From a checkpoint of a small mixture-of-experts model trained on Wikipedia: width 384, 16 experts in each of 11 layers.
Below are experts of layer 4 (counted from 0) of a mixture-of-experts language model. Rows are named gate (a neuron's input weights, with its number), up (a neuron's input weights, with its number), down (a neuron's output weights, with its number) and show model dimensions 0-127. Each number is 50 + 10 x the weight over its row's rms, rounded and kept within 0 to 99.
Before each expert's rows: a language model's description of what the expert responds to. This comes from a sample of Wikipedia text that the model never trained on.

# expert 3
What it handles: Action verbs, often gerunds after a preposition, plus prepositions like of, with, for, such as took, reading, causing, without.
gate12:40 45 50 58 45 62 44 48 48 53 44 40 57 66 41 56 50 58 47 58 51 53 65 55 32 35 37 40 47 41 63 64 46 48 52 41 40 40 63 53 45 56 58 40 56 47 47 26 48 65 54 37 60 50 61 42 69 66 45 62 54 51 71 62 53 56 68 41 57 55 46 39 39 53 65 54 36 28 57 48 64 62 60 55 46 49 73 46 46 47 39 67 63 56 40 57 62 49 46 34 46 48 43 56 46 61 45 65 45 65 50 52 52 41 53 52 57 41 64 54 60 50 38 50 57 64 52 59
up12:39 60 40 45 59 51 58 35 33 49 52 37 43 46 81 55 54 44 52 62 44 39 50 51 31 46 51 38 61 45 47 37 59 57 46 44 44 57 46 48 43 34 50 45 48 43 51 50 45 44 74 48 47 43 61 58 39 48 54 18 61 48 49 35 37 26 31 48 42 56 41 54 36 53 46 35 46 56 52 39 49 58 55 53 61 48 35 41 56 52 40 40 37 36 49 45 45 40 38 44 78 62 45 43 38 41 53 58 35 52 45 49 51 43 49 55 50 51 36 36 45 47 62 41 47 41 74 38
down12:58 66 39 57 46 57 59 56 34 55 34 43 46 49 54 71 44 60 47 61 31 49 42 64 67 43 47 48 44 47 58 67 46 59 56 50 32 67 33 47 40 42 42 50 64 61 65 48 38 58 60 39 51 50 51 51 37 57 54 56 57 39 42 61 42 36 39 43 55 41 63 41 45 59 69 54 48 42 53 23 56 56 47 62 42 53 51 58 40 55 51 52 48 53 39 51 59 59 45 60 39 50 47 46 51 41 50 45 53 67 48 47 52 75 39 63 44 68 23 42 55 49 36 54 40 50 43 47

# expert 8
What it handles: Final digits of numbers and years, list hyphens, duration words, and sentence-opening connectives, such as 6 in 86, years, However.
gate0:64 56 42 60 51 61 62 49 48 38 45 50 66 35 32 53 53 63 50 41 40 35 66 43 26 57 65 32 53 63 55 43 49 37 47 53 38 37 40 51 56 63 60 40 56 46 36 49 61 53 38 37 48 51 49 37 44 64 46 67 47 41 57 61 68 53 34 65 62 34 47 51 56 66 42 49 59 43 81 45 47 43 46 48 52 42 32 47 46 54 62 41 49 40 43 47 64 62 54 60 48 47 56 50 57 48 53 46 58 48 50 31 48 57 54 50 62 49 52 40 64 51 34 62 41 41 39 50
up0:50 43 66 50 43 47 50 63 53 45 56 41 49 54 38 52 54 56 28 61 44 50 52 41 34 45 54 33 65 68 65 62 48 57 49 51 43 48 36 51 56 37 52 55 55 49 52 50 43 39 33 44 37 46 56 37 50 40 28 51 32 32 51 65 61 50 41 37 59 42 50 61 43 61 54 47 56 42 56 44 52 33 43 30 38 44 44 31 53 42 57 56 46 56 41 55 60 42 41 60 51 46 62 56 37 59 53 53 56 42 65 52 71 44 59 40 56 64 52 36 55 45 43 65 48 52 56 48
down0:70 46 57 41 40 50 52 62 54 51 50 44 36 46 54 49 51 49 65 55 41 50 43 47 41 53 60 47 56 49 52 41 54 27 49 41 39 44 40 61 40 46 61 56 59 51 41 41 44 54 30 67 77 63 55 54 70 53 61 81 50 44 46 63 51 37 50 37 39 35 51 62 58 55 47 57 71 46 59 59 49 47 53 53 59 43 57 53 58 53 54 53 32 34 56 52 46 55 40 36 46 39 37 52 54 37 56 50 59 36 69 40 54 43 49 40 75 64 57 54 48 37 48 33 51 37 70 54

# expert 1
What it handles: Past participles and adjectives after was, is, a or as, such as known, born, located, believed, named, based, well.
gate12:53 46 30 32 52 56 38 54 45 49 53 34 47 50 42 61 61 53 56 53 54 60 42 59 46 56 40 33 63 62 52 55 40 61 50 63 58 49 43 36 46 68 69 48 50 53 56 43 42 52 55 64 56 62 51 44 59 48 66 48 33 30 54 36 62 45 39 53 39 49 52 53 64 45 60 48 53 54 48 48 53 45 48 65 59 46 75 47 50 36 48 56 60 51 36 38 64 47 44 44 49 65 54 52 67 47 55 58 61 43 52 53 60 48 46 45 42 39 50 49 40 56 46 41 53 48 52 52
up12:63 57 59 74 70 45 77 34 55 58 59 48 48 50 41 39 42 45 51 42 51 44 63 56 50 47 54 64 44 48 45 51 58 40 40 41 40 54 55 65 54 43 40 49 62 37 37 65 57 55 39 35 58 37 59 51 44 58 47 35 55 79 47 59 29 50 55 54 64 51 57 47 42 60 38 40 39 50 56 36 49 56 56 44 46 44 49 50 59 68 52 46 52 59 62 61 36 58 57 52 57 46 50 36 36 56 51 48 46 59 59 49 43 51 56 59 48 57 61 49 57 44 55 63 32 45 41 54
down12:51 55 48 61 59 36 35 48 51 23 44 43 56 45 32 71 56 46 42 39 33 49 59 64 43 52 70 41 57 47 64 46 47 49 74 58 54 63 45 62 66 43 53 37 77 49 55 64 61 49 47 48 49 46 52 50 51 45 52 67 41 53 52 71 47 52 46 62 43 58 26 57 44 48 59 57 37 35 41 53 46 57 50 68 61 62 47 61 44 53 52 71 69 54 45 46 51 52 49 46 54 25 59 37 38 40 43 63 46 59 54 57 49 38 38 51 50 37 53 47 47 54 52 44 53 46 63 69

# expert 11
What it handles: Surnames and given names in name lists, such as Wilson, Smith, Crawford, Jr, plus digits within numbers in tables and statistics.
gate27:64 48 63 39 47 44 56 58 59 53 50 46 52 37 38 65 42 49 53 48 52 65 44 57 60 53 50 44 40 51 52 25 74 55 66 46 34 52 47 45 66 43 62 52 50 43 41 40 61 54 65 32 51 44 33 66 72 40 49 68 41 45 49 58 40 50 50 48 55 49 29 56 37 46 47 41 64 33 56 49 46 25 56 40 55 34 62 43 70 45 48 27 40 41 54 75 56 72 52 49 49 49 45 34 39 51 54 33 47 40 50 47 55 39 52 37 40 62 49 54 56 65 66 42 26 57 55 62
up27:39 41 48 56 51 77 45 40 53 44 49 53 46 44 48 45 44 51 48 57 57 58 48 49 39 44 66 53 42 54 42 57 54 50 63 70 40 29 56 63 45 46 50 53 50 46 63 47 47 48 54 54 48 56 48 40 44 58 60 40 58 39 39 37 56 43 42 52 51 56 60 22 79 43 47 49 61 60 60 56 54 52 45 45 35 51 56 72 45 48 58 49 44 46 46 23 49 47 64 36 61 53 39 45 56 61 41 58 51 65 64 48 53 52 43 38 66 45 63 53 47 39 43 52 49 48 47 46
down27:37 59 30 48 69 53 48 41 49 48 49 58 42 61 49 28 36 55 48 63 50 50 82 43 52 53 57 51 31 68 41 60 45 62 52 45 51 48 51 62 34 54 57 50 40 28 49 38 40 50 54 55 63 55 49 45 42 48 55 47 61 28 61 49 55 48 56 54 37 49 60 46 60 47 62 57 55 60 48 62 52 48 46 45 57 55 28 55 44 49 22 38 54 53 64 52 49 43 56 69 68 53 53 50 52 49 33 45 34 53 61 41 41 57 48 56 65 55 50 40 58 63 67 58 67 45 50 29

# expert 14
What it handles: Prepositions, conjunctions and commas linking phrases, plus table cell pipes and list hyphens, such as by, of, via, |.
gate2:41 53 53 54 56 43 62 51 58 44 57 52 49 66 50 67 67 67 46 54 66 53 43 70 32 44 71 37 39 53 59 45 51 53 59 48 52 45 53 37 49 61 50 71 63 55 66 46 39 65 49 53 51 44 44 36 78 49 32 55 44 55 59 44 52 44 44 42 56 64 45 46 43 45 47 44 36 51 54 53 60 57 43 60 69 50 66 57 60 57 48 36 61 39 62 59 55 53 55 50 71 62 35 50 50 58 31 45 44 65 49 38 58 76 55 65 51 42 44 54 49 44 52 48 46 69 56 61
up2:48 43 45 49 66 57 42 50 45 47 32 44 67 36 36 39 40 44 45 47 53 50 50 60 47 63 58 55 51 64 48 64 61 58 43 51 58 47 47 37 49 49 48 57 35 50 47 53 60 38 38 47 51 34 55 65 50 53 58 47 58 51 41 52 25 49 41 48 38 55 40 52 40 47 47 39 56 51 52 36 45 45 50 45 51 47 53 31 58 42 52 54 43 55 36 56 44 42 55 30 33 53 56 42 57 36 61 64 46 46 58 46 57 33 42 39 43 66 56 44 43 58 57 42 48 34 50 41
down2:58 68 46 46 64 37 41 58 62 66 54 38 52 55 34 33 59 43 48 45 43 39 64 53 40 58 51 65 35 72 28 51 46 42 48 68 46 55 60 50 34 47 47 58 31 52 52 39 52 42 35 35 51 43 75 60 65 50 42 21 39 59 49 56 59 57 42 65 40 65 34 67 53 62 61 49 48 41 43 42 36 61 47 66 46 56 58 58 55 49 68 51 57 52 62 60 40 49 47 47 43 44 49 39 33 42 35 53 49 51 42 56 51 45 60 59 43 36 55 69 51 53 51 71 54 38 58 69

# expert 9
What it handles: Middle pieces of split names and rare words, such as Qu in McQuien or ch in brochures, plus table separator rows and See also.
gate0:53 41 39 60 57 41 38 33 51 58 56 40 57 51 55 66 45 56 58 49 41 44 61 63 40 60 51 45 78 45 57 50 41 57 69 39 52 52 54 47 47 61 44 65 59 33 43 42 51 66 52 45 56 38 42 58 58 44 63 49 67 49 50 59 52 60 27 49 50 54 45 50 56 54 49 59 66 42 32 46 50 50 38 67 65 25 34 54 59 66 48 49 47 63 38 67 64 43 41 57 51 51 46 58 66 50 58 58 43 63 48 44 39 52 39 59 49 52 59 43 46 33 55 50 57 48 49 41
up0:34 54 48 43 40 45 43 20 40 42 53 49 47 53 64 36 49 48 24 41 44 51 59 45 44 58 45 46 54 50 70 48 49 63 39 48 52 61 67 37 48 54 58 42 39 44 55 41 59 46 40 61 31 50 54 47 45 52 70 47 49 38 53 36 43 44 43 50 56 51 23 47 70 40 64 51 59 39 29 66 36 56 36 35 58 45 51 51 69 41 59 66 43 45 30 40 59 53 40 60 50 45 52 46 57 48 52 50 52 49 66 52 52 64 55 55 48 66 50 57 46 57 59 54 34 50 48 58
down0:52 45 21 40 41 54 40 56 53 51 66 55 60 38 40 59 61 50 50 56 54 49 25 53 59 60 53 38 50 62 45 44 48 33 49 53 73 53 54 61 65 39 43 31 47 51 82 60 47 56 49 46 53 31 57 59 63 45 43 66 60 62 60 55 42 61 31 55 27 45 37 42 56 51 51 36 42 41 51 49 39 50 63 59 54 47 42 35 46 54 52 58 34 43 72 36 37 35 42 33 65 65 55 38 52 49 62 49 47 34 46 56 43 51 37 50 32 58 57 71 65 64 51 46 48 43 39 37

# expert 6
What it handles: Common and institutional head nouns ending a noun phrase after the or his, such as team, series, Museum, band.
gate12:61 46 47 53 56 62 44 49 67 48 49 37 44 38 55 63 65 53 52 42 76 60 57 50 62 59 50 54 59 52 53 37 61 59 62 30 51 38 33 56 49 34 55 50 53 48 40 48 58 44 67 68 60 55 65 39 71 39 46 52 59 65 68 50 44 55 70 49 46 51 52 43 41 49 36 60 62 56 54 46 64 55 50 52 39 36 50 53 63 57 42 34 44 54 42 66 57 57 47 65 68 56 62 46 46 44 54 44 48 52 57 51 43 40 47 42 45 47 47 54 63 69 42 64 41 45 58 52
up12:47 45 51 41 53 63 42 57 49 59 51 55 39 52 45 56 40 49 54 58 58 55 60 41 62 48 52 44 58 71 57 36 51 55 52 46 54 44 49 59 50 43 58 51 56 35 50 50 53 62 65 73 57 73 39 42 56 50 37 56 47 52 64 52 48 54 67 52 50 67 55 66 46 46 36 68 55 58 59 41 63 44 56 67 62 42 52 49 58 54 39 58 51 48 33 34 49 54 53 53 57 40 52 60 52 38 54 52 37 54 60 61 47 27 56 52 46 56 50 54 50 72 47 61 39 41 55 51
down12:62 65 40 56 35 54 53 64 51 46 45 56 54 57 68 50 38 44 49 48 58 48 44 59 78 31 46 50 34 46 55 49 43 60 08 49 45 54 52 47 34 39 40 57 44 52 45 61 55 46 46 58 46 66 52 35 51 41 51 55 53 53 48 51 58 46 45 42 45 61 23 51 47 64 43 57 51 66 53 35 59 49 58 40 51 73 56 57 56 52 41 49 47 52 55 52 71 57 55 49 55 50 49 56 37 54 46 43 31 65 57 55 47 67 45 43 38 44 50 56 39 58 57 50 21 38 54 53

# expert 15
What it handles: First digit of a year after from, in or between, such as 1 in 1865 or 2 in 2016, plus adverbs like eventually, soon, officially.
gate2:51 43 46 72 58 37 35 31 34 33 65 44 45 46 60 48 51 49 47 46 42 33 57 76 41 42 32 45 74 40 57 58 42 35 55 50 43 60 55 57 33 53 49 52 61 56 57 41 67 64 58 32 74 59 44 52 54 60 63 50 59 60 44 52 32 56 51 56 55 48 53 59 54 51 29 52 31 39 53 58 40 55 35 70 50 49 40 52 54 45 59 62 31 63 43 56 59 56 39 30 79 49 70 51 46 55 47 52 33 67 42 47 48 40 36 55 49 49 61 38 40 45 36 51 58 59 42 33
up2:60 29 53 26 49 60 59 47 62 54 49 63 45 38 46 45 50 58 42 54 58 66 53 44 45 58 63 68 39 45 52 33 66 53 42 65 59 48 41 61 83 39 54 56 40 45 47 59 37 73 39 56 36 32 48 64 50 46 21 65 40 40 49 44 57 39 47 52 35 58 74 47 56 49 56 49 58 51 31 35 52 57 55 49 56 59 47 46 67 57 60 44 50 28 52 45 33 58 55 73 22 47 39 39 54 46 45 43 54 27 61 56 42 47 59 50 54 56 57 65 53 61 66 47 50 55 45 33
down2:53 55 43 61 67 45 52 67 33 43 43 53 48 50 65 63 45 39 56 53 37 45 59 41 54 48 44 46 44 52 59 36 34 58 40 53 64 58 52 46 63 42 49 59 51 63 53 41 28 38 52 53 25 39 36 56 34 45 45 53 62 33 62 48 42 39 57 47 39 57 57 43 51 52 43 44 39 44 38 63 49 59 40 57 60 28 54 55 52 48 51 44 72 63 50 39 62 43 29 64 36 62 43 45 54 56 56 63 42 44 59 58 52 59 58 39 49 51 64 51 50 52 58 56 65 52 50 52

# expert 13
What it handles: Spaces, table bars and colons just before a number or value in tables, infoboxes and census text, such as Listed weight: 264.
gate2:36 45 33 55 47 53 58 61 49 56 46 39 42 59 32 55 37 43 52 51 58 46 51 43 44 34 30 61 48 43 53 50 59 43 73 59 48 43 52 44 56 55 56 64 60 54 41 42 51 57 74 47 38 62 48 51 47 51 70 54 45 48 49 54 63 55 62 73 26 47 54 55 53 54 54 53 37 29 56 45 62 43 48 37 50 47 49 62 39 61 48 66 49 42 48 24 52 61 24 31 41 59 29 43 33 60 60 63 54 39 56 35 51 69 40 60 54 51 38 65 58 45 35 57 51 60 58 59
up2:32 56 56 52 59 42 50 57 49 81 45 42 37 63 34 55 40 45 52 51 46 48 45 55 33 51 46 62 30 45 51 50 69 37 58 53 26 55 46 44 48 59 55 44 54 48 51 36 47 40 56 38 50 52 50 54 46 59 61 56 52 43 38 51 65 64 70 71 43 57 51 54 45 51 47 56 53 41 69 46 56 43 67 57 31 48 65 50 48 53 46 61 58 64 38 46 47 32 48 43 50 62 42 54 47 68 57 39 65 29 68 47 53 40 44 45 55 42 58 60 47 42 44 46 79 59 65 62
down2:38 45 44 46 55 49 46 49 62 54 46 33 36 66 49 50 56 47 68 63 61 54 67 51 52 51 42 59 47 67 42 54 62 34 49 58 43 33 47 47 37 54 40 45 56 49 51 44 63 40 55 60 53 42 51 51 41 62 26 55 52 56 61 34 42 60 46 40 57 43 50 59 43 52 45 50 35 43 43 49 50 37 42 47 33 46 47 38 66 32 46 45 51 66 54 47 67 52 46 52 31 60 47 55 34 57 31 51 48 44 67 48 46 50 41 60 28 44 40 50 19 45 46 54 46 50 32 55

# expert 0
What it handles: Finite verbs and auxiliaries right after a subject noun or pronoun, plus subject pronouns themselves, such as was, has, he.
gate12:56 66 57 53 53 48 43 44 53 56 53 46 66 69 25 59 43 54 50 50 51 51 44 51 61 48 56 47 68 47 52 58 45 56 55 51 43 57 35 67 47 52 59 66 50 65 46 68 49 52 39 40 58 55 68 49 68 39 45 46 58 50 44 53 37 62 40 59 48 44 55 24 45 54 54 60 45 61 39 48 82 39 58 51 57 22 50 54 46 65 38 40 57 55 61 40 56 50 51 54 63 62 33 47 61 50 54 52 31 49 48 32 45 50 70 70 65 51 51 40 38 58 67 59 41 43 58 56
up12:38 35 35 53 54 36 52 49 48 51 53 38 43 35 64 52 69 42 41 54 40 39 54 56 25 66 38 64 57 47 51 53 53 47 51 48 60 40 69 47 50 43 41 54 52 39 48 34 55 47 65 62 35 43 30 53 36 53 58 50 54 67 56 52 53 60 51 49 56 54 46 72 57 66 47 47 50 49 57 50 30 51 47 49 47 57 75 55 46 42 63 48 47 46 32 42 42 46 53 50 51 43 50 51 41 54 40 48 64 56 50 60 53 40 35 36 40 45 61 61 51 40 45 48 63 47 34 48
down12:32 28 60 54 46 63 54 60 71 67 32 60 42 45 61 52 48 60 78 35 31 54 44 38 44 47 40 49 47 48 53 49 64 36 41 39 42 51 38 57 53 33 50 53 43 62 31 32 70 51 46 49 58 60 44 39 51 43 42 52 43 38 70 43 62 47 51 53 40 55 62 60 25 35 52 46 48 59 66 42 57 48 71 67 47 61 52 55 53 57 77 46 49 44 52 52 34 53 37 24 50 42 75 47 49 39 55 37 38 40 70 56 55 65 54 52 52 43 55 64 51 47 51 65 64 50 50 60

# expert 5
What it handles: Opening quote marks and apostrophes, degree and minute signs, hyphens, ordinal th, and taxonomy names in infobox lists.
gate0:52 51 52 52 28 35 48 51 64 51 54 50 45 51 56 64 45 44 49 60 57 69 48 48 42 60 49 72 57 58 58 58 53 65 80 55 50 48 56 53 55 62 66 50 47 50 48 47 57 42 46 55 49 55 48 54 53 45 50 54 66 51 52 48 60 67 58 38 60 63 41 57 51 52 69 49 36 44 72 43 46 51 64 50 69 39 56 57 37 38 46 57 61 63 49 67 36 41 63 50 49 52 59 54 41 59 39 26 48 58 60 45 70 52 48 42 45 50 52 44 44 40 54 51 57 45 59 67
up0:54 50 66 39 52 48 38 41 58 65 53 48 48 49 52 38 51 65 43 40 57 46 66 48 18 49 51 43 55 44 50 54 44 53 50 43 43 51 38 47 49 56 62 58 39 49 59 40 41 48 54 50 35 38 31 35 68 43 47 58 44 54 57 53 44 38 47 73 57 45 51 65 49 43 61 40 44 40 42 44 49 38 45 53 67 34 37 52 50 35 47 52 41 49 51 41 54 48 59 53 62 40 58 46 33 41 49 38 58 49 60 58 56 42 62 52 53 44 40 34 54 56 43 64 55 45 62 56
down0:52 67 57 72 61 54 48 48 40 34 57 58 38 45 30 61 39 55 54 56 45 55 71 46 36 60 39 37 47 44 63 45 48 52 49 52 59 38 63 42 36 58 56 57 45 45 48 42 46 53 51 54 63 44 53 47 48 51 39 46 61 59 35 49 53 52 50 48 34 56 54 57 63 65 35 54 44 34 61 46 47 45 51 46 52 61 40 43 38 36 58 62 61 67 57 49 51 42 47 47 37 62 40 45 41 47 67 47 64 40 54 62 37 55 47 63 63 51 59 51 61 33 50 43 49 38 44 56